{
  "num_hidden_layers": 10,
  "n_experts": 16,
  "experts_per_token": 2,
  "moe_layers": [0, 1, 2, 3, 4, 5, 6, 7, 8, 9],
  "router_score": "sigmoid",
  "normalize_top_k": true,
  "routed_scale": 1.41,
  "init_std_router": 0.0173,
  "vocab_size": 12896,
  "tie_word_embeddings": false,
  "learning_rate": 0.00162,
  "beta2": 0.99,
  "max_grad_norm": 1.0,
  "max_steps": 3467
}
Below are experts of layer 6 (counted from 0) of a mixture-of-experts language model. Rows are named up (a neuron's input weights, with its number) and show model dimensions 0-255. Each number is 500 + 40 x the weight over its row's rms, rounded and kept within 0 to 999. Numbers have three digits each.
Before each expert's rows: "comes after" lists some tokens at least twice as common just before its tokens as in all text. This comes from a sample of Wikipedia text that the model never trained on. Tokens count by the router's weight.

# expert 7
comes after: " ", " |", "|", ";", " (", " /"
up5:538499467478489519529473485531474512497529485458471542460543525516491504546329501494564564493469476539437545502496446482519522495538524499555442505423505486482565554560532494499465484503502501544506526544455570525467458443493561559439501478524501553443544569501428457506574475503498468533477495537506433535499482479442489534545524536524505594567423574486472503516502534463416522548524536540532535610489516493474466483524511478516495509512478515527509510644476512469497473484489646477465454486520531418463582516519511549480468470449506555540460540476528485458554497457543472453483491496455436468520546496575512502585496512491473515541464457554444467487462559477457503492452545497495412513478521489525426495456491488557492464508444520541494505463525492474504523482526469
up6:477382627512462521463503470540558481528556531453531508521432531502413523541494566463475537506486502509538503594505510458502422432473394490485543502468525475500508454472490547515542489491465565507489505516539476430479531425508580627476475442515426488479500533502502445428485490508492482377492472532531514487451494505461508533441569514485432535515507526475458460477472511438524491518505513460521491457507472504486499562490467537460548503450523503564565525581485536551459496506517525415514498507522445417466533514443488552509496533484483505509504455494494470412516509533474435482538503519468505408541450499429529507464513510510511503519476525514497459501571476508569553630549490498553522530534466477538524558520491522512531566490519486499529423510496471491487465531461459
up7:536434517479520513529499496533449464535522484501495550468497510517544521545506455497490477457573428536457496579555501457527461488513430491507485512458461392522466441541489555462524495479511481480477531519617579441578468507574538501497502501542487514481475501546462522481518501512437519499453471525482511343485484480560605473518350509571528486552517476513574474479524480519422438545396401513539449500464415458453526453535492486462550551550500482558526527494499490531495496498464519421424508453503482437452518539470493504455514489470556500490483522517484501481459499494479485512537525453521501449540533536515590515486516523550488490496544515493526459555445519528504516521463524587512480453541543488519495508558495534471463545522534492529474459501464509469500473440470427
up8:519468497490543509553460513451488507547524555496553528407487474461454524492514523452472575555444413510474469505544509496442417494602478503518550511496503501535518570513478504516500468413538504526534530505573599473550552503442545470490518493506532555507470559485446508496596516538482498534488513476475517556448508481519516533498492538521540557501473560507565401507514530495514514523457500508525541481404523398534546552515508467504539527459530519501496493458473521518449460565505533485512502467497510484397539493472490522543429452403447494449436511516551523476572462555511459454469536450519480550490489429447486537524423497597534536516514456495466481453455446477520524520467469496485485527507524476604556450455514458478564462462468488527518477481513490410417490486544454
up9:461504478503449439536459429444496496518558502520445497497526515433472496536481413511511544539462534597470509506521439541550518495512517533444471499505537505522484515537494536475502514542536510498452524595517507522542512488475563556479431559443508461578577548485467502480518452522470553512475509461421528422425485497517461574504551485543483454478563489495462481429463439457441544482564584497429453480484540527541522477539499542467502499580519460481494543417456522517477463510530478499383479477541475521476469523533507431530470438511573498558466576513568526442515513509505456520505528478505478534469573545519493528506557507562495496654498490491530436545504464522477452492497508499486549483491449527455493439432518517462483430501519464515489505481557464428464507485554545
up10:528463492474503514512479522509462485536476525499483475426563493511518497533514463452510455406396472532489481529476476515497474435511458489523506503533484463480497466549456557474517453444445535454513506504538506436477521539535553454542423547501557503540497526563532537476567448486599544440451469534492567527519550543530430514493530514513563468535512557485448537484524403486501513400496470511491545491510522412476570564498459471491550538460470481507539482485498505479455515496527516411549452503479485534493516523555480470466446523503551489467539568557567545454538473506474470542513493453565408436526455458462545496477434530549463478465530516556475495563505517492532515567540475531475458387514567511563461525542526479484434574542493437580473537494473518546495454487416474
up11:528468507497548459465456450495489520462487418429495532478475533385531527509514486509465441531503501508457506480487469533486495452448487615555505559473461501508560510553526497476520462518450518404571564482545498425578518465503501460533479448498536492519544459474400539535500461509547535489447449512492512449464528530560411526491478488517535551458550459477474493440465520537477528466415484512526507458403474477552526481565504491512567599534516469449460515531455463475462557512487484485506513499486536475502550486483516462502434499529494452463526456548438437439555458478483507483511512481479511493453513465399535493524591603476457519493478578427510460471536479515534544435384464503502518492528532498420435493573535528497490453503536482460514468511487493481492490533483538
up12:500437493475509480517486516471515490507532421507522479462524569524519489482520538446506469498396447556514538484545495503436497407404480539484523458472487483536463482509487615493433500461533486524488454495532483487486538497521454559486434537479498487558516516459554528482463510516527520490477451530491520493574483487480598521523530432467527535595473538489452508459530459512456481545510481475487533490590434474543564439572497562507546507478484435597542477504497475499505516504585488532513465438498497506477473579560528504470542519566512540478437547503458439467499523548552494470485543520515545515476523483437467543470413567580472515476506560599470541509542371539477516506551506572518521503462495498453498448477499494475471530494506509523486492447552489475374515449473529

# expert 1
comes after: "\n", " |\n", ")\n", ".\n\n", ")", ".\n"
up0:519432472464465489486449462506472538516471459444527418499503479456497475524525474481440486503459454502448507539533557497534452524450493549486558503498534472568514521491540538478479485453450488507551559470526519409495509433484496513509464550415496507441528448548473460505510480462489536532483461498442450503485482560506529567472606511526537452466437514429513460422472509494466534547498542523532555470435536508520516518558453550510519515499559526465448477501396494511484541492504525475478491501487504522552502549537467489483500491454638519548530533471582572437532453505514403447489526427538505507454499467440440558518519465537430488531513473577456515495482464558541449516493457555494497471503548499540489528431523498442505496506620468515440624476509477567468486506469528
up1:535431477467542496475485524559499450512564521537498472522468535538518444501532533526515520460496491468482527400545560506409515511422510491474568547480472488451476578514598557547484531451558469534565491520446506558467495498476509476530453532490483493572516556558500466476513545509517554557542526480493547466546480418484447501562529475501492501482386464490558503495533561466507532431424452471507502519527509406475493481494512545459545524477552487494440493473513572481553564470550614508499464507523434531512489553470485477498488487538546498537536468461601518496466518479552486508590520492490557509480468544492461495522391502563531529485512525530486586493528485577496528510484560521519447506462506468515503505464496603525588503455514546514519463430572437480488503480492480
up2:508498497461505503403503460425447520456526506467487500477491512502478489497473508451442554544396498557530468528545475510450541488467498558462513429467514504575458499526484566412561496477448452516504509425567449494542490507458504551488416472470476561645481535563459496445524518488489542455505542533548451496498509508459534531485474487478561478488484519497562478486440553452537584415505525521485504498440524461493507476513508530534534566499429450517426469553525466521524486480485544502533515519484459563427528543509494469485467475493544478490592491472559452474504477528524424462532543497511470518497547477507476505462521508571535581516528541492520553520489483534517460581413540530497520540472513563486484494582417537460494538497600530470477551558537450459433479507467530
up3:523523447498481526446491441468424520476518486439538436426521517544493524488479498504531559502486513499529464539588436496426519504522516509559466482499527483529518491508536550423451429507496489525512495435455510441498515490470497556587466459474514441503514504496461495446555463494465490566537526517461464509530490494545478619483507527498470465390465439527500467503438538453492571459469530484524541481394577514520494463575539525608506559472470470510512513534496486521458504428463548506525495456545533465527544542471529461465587502511534440526517457548596484476496492428578405456512521512473475469505522443490462504553472541548431487553522548534530544528471497525541487539493500489503466549531420463480493515414476516476521502473616540504485571528493473533443504496475546
up4:483460477472497474558576532529466514480481521462498447519467496470464503520493530500487477473509528515495453536584429451477505518550466475566537500524554498461588546527549490508533448455482534483483507516514522505541500524481468544440477495488583475535515460487486487464524423428498550495505504520474446601526381522438516546514531496510496498397542555490467509512496457513501563517483502597536518578495481438516508441497521543507523519488516540411467500482539481468495514522486499567490446548427456492491483556446502580473484526526453557434471480500558514457541527487500550438536516373503548520530507487507468588568544485503514527570454430499483457574520541482602509571480531511538419497557554508534497444524538486546544505450490532502533509465508399453459477496562510
up5:431471425497520523510415430504475492486535531453517542473543498545445541542487453487538470539475466555486467558497513523527501497532529463464478538538463550441508517588507527514501453430452495505509497551526543452535569460506489513503533502411508527414497496510451529471479513437547481483507478440510418439515489483524468537489482514590488549455427462552444444480442465465518467536483497479495464505538528560491520486554467533504502535443574527476589467543541518559490453444457515509471528475518543421539522528481523557484461429446496537507512506457522537475528453545453417476610489494478456403394506437512497479472443506512573482552466481461532484536473516519509468464544515596477526506532481479471415582459482507452432489497492500509478542527546497491542478562580485
up6:521510494481496555416474498446529451600497427508634484499501475490477489497481523432475480532525495471511551469520551561441464489539457568523577489516411436476476533494478545553521449464510502603524532413511455495564503514524472489464456450479493466492495502513475499495482479532469524492414572419456519490499507482496473500470504514539544583532527496498493463406466546522502507501514399484481487475432473505502467495518490544483541533500520562497533480503494462572465522557510522508459523441452462470470561488459483547533427547501512457460530541503504552536502461603526424510542545480493467471491474490515535506473402513516520466491483541487446533607511486530531478544440560495520532438610552549546520481537476524429539507475519526436531566504492452528535482468450530
up7:525493475496550435478512497458511480597510509518529490554504552496503545516488472427475559430417504522512474430517477489459490475527528536523520493548499452458562518484501494557474522436478527527432517489701483472473530555574530533507496515434475503491516509547465537431483530532580576460408498401464511531461490558519459556428577554528536478471471527441498525472466555547525459504479505500456546483546487453494497482556474573499561471501499497497462517470418497549502537534471493474487437385509507480504525446572500491528490532510478558542510494476520496515543521511541494462488536539480538480552478448474467542512500536492496533481581522474441483544488476493551508529470504532551493508571557534478528543490451444424448514433511469435514532524531443534467485491546541

# expert 8
comes after: " ", ".", "201", "200", "202", "199"
up5:535459521562484503472498494466530488497493450512491483530507532480458532493492469530577556445513529585490506502478523413547515580457530484556576509451500467466521496471601512475543475423506474459464487498482485480528487522457501556503498479467493474572477500562491471472514502452561559443491457499478560507454468486452424542454518463535593472496509511482479580526476422471544507489472533497544567545532539478500557528446565501432479461461499519474436468427550542563458478417443508525516449547562442520477512581471530456497537446526544477517431482459495482462503518486489493481541455500468531526531511490434421506495429468496507537535488526507486440506477476569530481458470494485480385530445492479501408553446523554584532466505453533482429521466595472478476423505556536
up6:517508525544546495505436482490453515473569468467494534448510502478407569569453458444510517464498438486563471527547474474526463591527506511421525474568413494558520454474521543474443573499505514413408465529485515536474428464563496476538524532470464487497532507508486499506484534457504530486587471482450498540547497532561447509538510610541562464492540520489501520498480455449514551504471550506506518467559509474553534538519514515419454429533533446474465519409508480505450501561491503411485460503476540481502516509440483511528488512568505543484539550545502551514527542498499490470527519540517464516476507392525513565530527562492442543497472511533457469529508474508490534566547535572525536499489510527485566642440485486503547407478443535560467522485496512496472556507465523
up7:513489519462485514507488515503490507561511520453417455526492563524474508475525451523564502477484524483527480494489477438498421476496514564432493507580503485534612540467538568496454455500465464483479489577547516486446553476507516549537503439430519503496576514455486491482492381491519573467438483494525509465495505526550515536472558583471495602617498472440444604480436523461596533507501565508525532529470497494510478535523543488479501531444560484530432509508555484520459472470529547490464466496483513437468525541554513548426490527481525551473547473489512456525593387514450478514511560500535490499468495518541467504513535458458523519557523498498463436430537529505519513513554526510491454504489564497423500496501477593405558477516535543534514525458490440451496525520497489
up8:431504469463545530563500510542539479480484484486464424499490526506484374479495461419541501477511545495551516511499513516460538480510429500524480418497420497522512501519494552440419463495438528558532487529633489483512500499559587522499449441486532436542506493502504549462521550505552554500427497453410508456528530519515481474506544511461526528510509449475490435501508549484548534569475546514491528469498522438536418556565503499540543483520464542515507473455458459508490533428488477559569483502525431503585502545424526524504511535478515538483500499510611511433510472472508475510456477452534459487528511529531424460533500497498416531519499572458561477451486490512591513454527454466505397511511518471492467494490434549476466497419518514486452528437542457506490549465437512
up9:490495501458475495455471504525514549409496438475533412498518532514534516534597456485487506475483482478540483512540522559494425504461486515536508531480507534508529444490519550489506423492492487605562481524571549470491502542451507566504450483498483517558568516530533489490481454508509484500453520487435501398517479487495521481479559500520491469532389467525480525388493500554563462507415510514509516542462459509548483479558462519450459464588521487522549480474556551540465534451579460530548489414494534535509616490533471488451470534492506490471511448575476484475447475503535475495473432529554396495488574477530500543541536501561534427488576476445488504503539480548529561502489532480427586426459534517511545497518483477495540564539466535520457444531492544493532536469498468
up10:563470483507490536566480576467492464520492450553528534505474543547501408488533523467578464527525615482542467501483469533558493481459478534543479519466540539471569502500533540544468478514488479514510477514535468514488473542467547590530462459578559465473461527501490521515530478532590562500497475484513557506515477419469474503567445605519422471510470489482472489476478421485490451543484523544513472547533445473527536477516442548550500546535501513511574516516522524529483485500514466483553510465493465508500491552544447525536462520575568501514586473498486555454471423508491463437500602521501523528550437529506472562451503474418466522529568580480465463552512510555541543439460521474494488489553528365476531544480437546442453489479558493485467515522528445518497455523491438
up11:466444456435590526526484423519513518488466479585532522453447545485482528477502418444597474439485483473528512489495461476485526527525521535424525503548469529569592503477528524452482481479547509497484517490510529482485454493535470443481519465462489437512476550600459500516546540489478523467508506516426569480498459423568392458412489548560530489497452446502535578522548502468514476480539437506509573483500459455526474554561482461473532502602503513471524518479508468490454485469498478497439499514464477488514536493505516459476515514440478538469567539562557524498614452508467508482526525478542453494530532475506513463523479504544457455565551558496547525508467516477553448489551579535560493447455451519531478457419536464497472569487543554499399513531516465518451493477505555
up12:563457493565472509471497492491439535562522527462522546547509568429449473508458518456519486591527415479457468501582468502497532521473486560540480490517545534530552492577460534534575471572448472478533561503486447550472498466564477544497498464450533456438473487514515485464554508458504472468516516471554496541464509538532478492544469491548502570430476538531528517485451517455497528499433498484574486499470490537504574514529464499493498476539494494495460538519521492500459451566478565484452466581490483476391466527521486559524400495559494452540502462544432524543483514458558437434535532525539506446434497479504575508480477599526479422531575532589495412474519499489495542550465506525471530421453502501488487510491477573487542463545474498408466506512470426532496473545533520

# expert 15
comes after: " |", "|", ":", " in", " September", " October"
up5:524499520469522514520488494403526581522476450449538470559484547560512473602613513470489522485453487482489532477601467466458526547567431555542472487490495438420510554534491557532545457472529486545501482522479504477484531506517481498489540476527456534525531473517518522496463503435519529490387535513511520446498535507494475530520523518474450508612434514481461489489422489522437521486514428553523503520541491480539521466574456592521560486440477495548496453455531464499524474453488530498470518439554460471484512529397452527482502532499507514460491439535519550482527489514556489487505459509479432423548527419497467554529439551505445445565487582435522491514519502528524500486544476510538442492544521489562495558548521484487514581454476593426487463540502518419512516475534493
up6:463522509509529571503471484490465555487561478471531507566543532541482473567535466467457549500483564526478538486510476462439473466487400487544558468501500476506453541462480528545404479487456568483440479514517535570483491525567525553550468532500515468591522514551446472460531453504455557446456436433503555517528438490507460529507511463518477502559499540539418525475492508482508521492490524444434491452552488527477462550526535551495488529447503492523473490509493476507472502525511512457526483468557476426527570529488533497438405558554547488504464474495500523496457498517600469506542473445501495501531439494475446532532557491508489528529432472519406419474453475459637505488482528496458501464533563534523466499583529508539487513493477496547525444474455426547454382439459548
up7:533491516511569467537521479528577479561468465521467549445455451506529419499479509493498468538534523484549520475575479473491455561475406520507546498507479551537516503510517526486548426419500436558430521527505576501461501487385496494486482432443512469471547463523459503495496496519469544506553537521474482537502435510524492477504534506482541517458508556439444567513517536515491570481540578482457492432506525468570530513478506537500469509505573567489479455452459477457499504494504511552494545508555451524521585567470495493455478495474604479511525478512531546496494454557525463435453454481466474521467551559490492468545517523553502535489449495519422456550520415543525512545619473491400459549503513484507511479493557630466479455401457485519524474522487539496509549529506538
up8:521491450527525541501482462496508555541507543542457498531504553524504528504507539488491563483529499564494613453475450445525550519446522505520498486436514469500522580503506524515454510540522425489520563490528537479458499525472536502504445449383546490464525504507496519431460492539535517435525554531512483518472492561485550529441507485549530539473515484412470592464533510527566498422462477529459574438511575471563508531496472510453454507504510563510516548479493476509528517506496510450496443509479564507506471543513490520511473454514550522547538476431473447529523466553589474490533611587464467447469463486413407527539489526538432489453550552499382471468494501495496589517518512504560495437486443460481543592494482508414478484471489503556491511511443537504567466469503486
up9:599518501516572546498473485508490532489430499498557448504520497485515467527439514558495537582498501514560506559477482461433527617402451462485521531510515547490551581528528553485549486523530507496489494510530489533552424594423555544515427436533509457578507463537458450487523499484489563491541528486514643558557452508489467476544476455519548510434508535443470445443542488499508513469487564528521587534469535480538486541506504447519510571565486481539558479477529478456443524502542494467469489480485465481511518456461509504547487476505579456525520497580511511516493509479511501488424459473490463545521513528468515555528504473479581457514458531601485520527524493539538516517562473505499472492476509526466485517470465588539515525481565567526518528466494401495472509513443575
up10:516518569560507541530491469515442559554502415464617499528496473565471468433478494556537572587484527522526473544515475411416534515402519527518577557561530519505521490504594517495485525495575487529492494479463472510518466523455492493483491454572530541532547541557491532489477496476522485450520494446486551567478496499419466547514479502505513479506467529509516528454473461492580473548515564497516484421488520480555570547500544529490484391445611481498543460514512567476498482533474515578489490511501473510455487536530507512456478411548520452471508431404473593489544444492544509523486525476544511500442475504521492504493498559506461514557513525468485485479523533485501576534537559515427497514569556497512446506530499566471507442506518508480473575449517481433478486511540525
up11:502525539460600481512481462505486564511523479447490499546494525467518559516544464466464493508499489581526428523466436516514511513556505522452540552540459545485521560477532519478531544537429542540434485472551471531521503519504475531540503590524552530558537493575521516468444490425448487462459492497520544452537454514530366455524503500536560516516525456482502501459519504488451494585476534525450557451449510470559498557498515487446516582473546431558503519517518515506417504479554560395488419522518519500455530541501466487473463472543454465536495516475529539505490434519517416496517466469536445529534482497477532493539475507505547538478485549568538503516585554452516506584493588607516454467548455533453438530426464478498487445529479502514509523570459511523506422485494519
up12:489482493499564425536468524415496458527517485452507468524436470432476448561510568541493540468481517448529519494527447491515543581496494498549479505449513517474545554488490544508488466472491463542493475558486521403456505514453565515543455521526523475481494504465483463411510540489549508537458516419510525517451475436442428510560499484485535576549536482498501481487515500494521465548519456493560510488542474527465531470498442514566543521572478543538449492476548447482473479537551499430495487504580409507528470484458510444504554500582485457448520407510515488515527567509573447489490498501486479544521478559476515630519403456486582492485552484553490446545553520531537501496539569518441487522511545566571581460511466585545498569463515502527481514444510507434468503470472502

# expert 9
comes after: " |", "1", "2", "3", "6", "4"
up13:492534481465552481487520489444539467523511528476554520559497503450543429541504505568535638506400528522589505519552478470531514561538624575533507472445473482497503537507550542463507487516479409554527469517536503511523479454465530497530492483513468487594542517500493506528505524475522555500440514481435522490545465477477372518521520512520510524437500472454500493472516556436479446540474484530441466528516546456519490461520432565497519565518472474507487484509515450606513490458510524538527500458552516501449536504462517472505503503438573433505499437488558506502518480496500473521474486486546502525510482534506514522534423495564551566466538547520483456478484448512500517474484507501463461502537507472460519545548434583572528467503473551471513623518601465512505515376464494
up14:473502467464476475497448429428519461556452526459526527531473503454442489529512518537525527508484491517485522476509481500473446520554450448573581531517510452474575561467521507538508467512507469459476500506469546560440492431530433489546474557560537540571553486510474511519463548432429566500478526431494457481508480519555490533559484521476425490485517559480473556505522476471460540497468506487469553531523515526566477581570551545529568479438516441483481463385461503487433497558456486522508510478554537506590501485511480534495501545565495480437564528468519513505518573537511498516463506493529453517606612466530516536498502557444428435596480485531409458478528473472474525485494552506463549471537487527527530492522490504549525427482500562462429513470539438472461527519481541
up15:469513480536591548547537519495430487538528456488556469487458490497459531523481493532469542478446508463521454518482530455502403558543494452522565471491512493468489481478459538413506551446487511512477436438542455511443467485538520483547518568434522458639432523505493571523499472444519565470479470521418516449536475493516473578405505461516501516530527473472480522461485529470444514493478567544438465472525469492534525518534466530499549458480440490518460459497478441493552555476513521556481475508506512483564540553451485466470539552473490547440541533570444484458515463515549468483509473539523497452503474567576428516490522472517492604539490500572458520476482530582509567495515456528528494499489483433505573423449464516490508454468567508476453515508494452460489464398573486
up16:536485456526541535465469430532479553458533458495434442520522496471479443548446469537489510496395471530486516564505451519517517532419486558442474479534474537520490494552515524468460541544469496505513509541602616460512452425437511473523454541529512462493529493552511486522511498516574548518526489463485515529525494535457476539463507571595623533529471507507433485472537470497535500457412497606465464516494514472517510585518499481511497544546434564540513498407494447437452590506507514483517521447455512473489476522434528499507445471528541457463495440571527467456553470520473477472480508523531466484457485465473492537471454565498564499547587528584459551485516453503443442533475514483552498531497505443530499515436486543441456499468465538520507504511535486440513461526485558
up17:473494472528479593456429395482440554511490507493553549501568464471476479497520551503556504503514525524541468526575520545541509482529416511605564475388541462487476535546512566487523480533461468441511539554495497458473538547459549568506427498475542480470519505505500474439541419473549516508494524516549517405467572561523480489458484583523485512502487493493475413471451481499436499561508514508501421493481482522517486474477547514483452501497438434512479528514586456431505481518480520572463435473548479411495510524512489526528484456529604505519516510495419577493491496534461491492539481445547529497477503418550503538516445495547537563539496481525464566517487435506506539526465515539497497450482545501477496502512453465492443483526415525452467530492425425453468510479534496
up18:438499503490493490436437463368417476533517481548522507490515502447466462552503504551565550558469423455499543439549495462454493582507567539469521513466473470461535444557520530488452523512465519480371480476483476544422505500507480507533505503550513489468534517503492476497546501496552526508397567460475516617508504582499507587500495518509502545481486511492541565515506540493419567515494512523549571543459513476569527460494473490453477570507528509570483554509553534513482526460467539505520530503458473414545516462508473493488431469415496499521498536446490604483504568498478468467480483493507484522411518472510535494512387502447392478514493469577516486480524454534497539540511563524490456486463475531491468468529511487485498459507504422532467571508499489487486537509525483
up19:450624469474551537563410501414488553519510490510488494475498521497457540525504435516426508460464508520502500438515468468489547483471514509481502497448472506504532523513451503469482505468515497487529467489496475457471496443487497478531491463529540532486580553516557478510466550545459532586488515472498548557480464497510442546477551656522537477563456520571514549529485489553539505481512539523556551526572603534533529525585455470467491482507510571508486502489450491464532423504530482464477408518540470473476496458510529569513530537523515477499508482510539480510498476564530493509534410553441479470464471525501479500609490519441446558566548453424433451399498486527495434489530549483526478490508533500460493514492468525507494499493379498451514543522523517551452430507446453
up20:428532522503525526511503486529428528553506437499552544451463465442516509517499533530495492580491510505480566493628417566505432534531495477487518435501553542568517517535532528581445497486463503471395518506483516517479473505471440481480495438494498524510522491482457509530528478485538472524482528490473475451551465510576476546482525491524460526423525486558445527492428427498390566536474491562490529542537507512522493482568527517480536572614541508450460549498460468513493507577453473514582498527488512510484522502510492483497455449530539585477552509498478500505515416510560516457538447506462492491453544494515538526461487504493407416613481506542498444461519461492524496586437540473492481473562488501505485451478475534524548501497444470529473563471551458530426538522566477

# expert 2
comes after: " ", " (", " a", "′", " $", " −"
up4:451496507530477474524487484534440535528448532488480547445582488425432503550367502470534501494389520481431479476515509493507473553472402527507525426487531480567580595545477511538519497404477457486504494569476504427509498450466486513520463485509553465442480474468481461514514501477561507544463520441470574502478476525506446534465457538465491467477466525496476491471485493432551504461508568476472607549566528541521525483484478481470448485460519478446590564447519532470441495446481515449462438478542547499457529487493539441493524474470533581562501500532536568521492531538465482538527465491416496500504479489514521481472450552461520483578572461510516526506495561514411500511535495506483527500545456419509440514502436481484528533463501467517514452493513556513433494429477452
up5:498495471491539519514507468467515423530553471447508470493512445518450504563446497505546475483438481558457504473492474490514480495495501462471487473477528497505566487480518558486475488456514556503469549539469495425479518449520503475524477567433531446519429520449485468532515489521422482518532572527476489428571520535461524533449507549511549550539491531408505462464496543455544500410499533467481499551533559473496552585508455449456554422511438557571584600537611462490461436450519571489544496489436533487469467501599552517489550456508452534561570460542521521490512471534468516541508445491429470492458569477518495534546459474503491524574524489522512443514487474535463545504512474525523528478484482391536468526480442538483468533455500522544536468487465527436515495394463463
up6:514455408463490410516466540460409543566497520541477449405515539514478514537479493486556473518456498529427547514455525536476478511510484529514517485506560536548531507517491543519516460466415495552488465547476534479559519486501534495524502483540540479488489540494523524476486494421481548514464461494499521454551469554481506489544446501548503489502530504526373493472467395536527522501378479555511518577531509485476505494533475565455571501549449502565462577440498518531501475436533469504513518487568448389524538530508495460478515493521494525525542482510523504527498522441483515480525529509427431417581533469476544500456468459475504444512522503477540404517440479537488494453516617476442537468517492437458517521497504483516556534516496533523533443411532443440458505441552519
up7:466401477495517514440462521550529463495521482500473435488539608465505532516459487474532523457518509537506488554513462447455530472475517552483511478530517488502522504489487533530450409509411548448509507586533442514515541458438473530545499526553559531580573476529536544495500486565584451509430524515543509497439456578519583489568587522510479528445489498447526475530500432483508443519495467485520505521547529464456496546529524560482491512557520543472537502489521511554491483574554523430595501453448474508518509534535484551434539500469485531478552441522561535460495461525494493492504460501426492463431570517480475518477485500505485472459470598456450570483491490532486577501499552498459482422481466450419451513528451499471467427460529495445462527541585480457451465527516469
up8:502560509503575512528513460393466554533502491443552507575507496500540481594518517491576533462566532501531541499615482505390479504439505470435531503456499490561462517523545531557491526482530504551507467551462499510508510430500525482522529478525528556465590515457435516511531492463550514540458548493503516463479505579505464546461430538489489497489424495481490591486516493534456533594475514494541522527490481515597487507613484553519533497518593505482481506582499531517558483422491548555450467426492522471468489551463501494516489462503493547526427431425494541420550442536533525454475503533423520521444483554529430537527516448532467506502459511485455502439533482490485510488438555538539464535572535510550523507494474486484531451433488528502507515501462480470507532524526488
up9:513497427475447537503480511491519579494483452471516433513531488519480494538587446478518537456531451641545519484470523511502631460526461517461475513446519520478477518497517509535495503515494531463529547552550502488511456480494517424511559516468514524520556551496461536494489482467477501457483548460428541430561501486514459529517536525524525507512541487435489483526537494479523495482420476507493485596493486482479462569569463467546512506543499506581547472504530539570423452522588513435508468480497502499528492506552472538520549500491495551501445363521557432456522482575455456488475507470498547466515501437489503562534500519540487526463531542414556523500518515477457560503473490490522474427481462419543497549553462538525466470437535465523437434509473582431467476412466510
up10:556521508476490502465512501442518540467471528454534521480554557551501523568526551461512481496488470507507564472544473539467477517484468582494559475478456464495567509496535575428495458504509473513590547501522491495546523541543532461504525454558545475534559512568543502506457521484474486405488533513436560456500522535526443538488472466487497567471446448511467467500541491464518500448496435568490537529533446489520530532547526510462479548430477554457502484502522515550524392482427469461464486464493530494566522484484531510501461491492434434459515545481452527542477479454541530438506538499511432545537499576511488504501531552526485394459528511459475483416479534514526518478458541456452556537499501455419448513531580425473522424481504487483439507374456432530478379482477528
up11:560519474468458544478518496492501580500505454437493496558551489571483403528475468485562605495516529525481568531500474515480533588445543477454514506516542552454501487532500506459532485480444511539566473533492494449485488500432520554505527516493482512489540555504520510521460547538410534515536589459438463475438475524514421581534495529568528554499475432504463549515512466503537484543483475546480553512547647431531528519457516499547458465554484547477504462437526533497470444534542513494577509510536553487497509481496487508494494523504436454503537511450546461508527502483549464474546494481487452545478543462512493576578474445495472491485529547516543459469477488549482518490563577453476449521534472461474530504536498543486554536487438491479550468471540492446430426405537605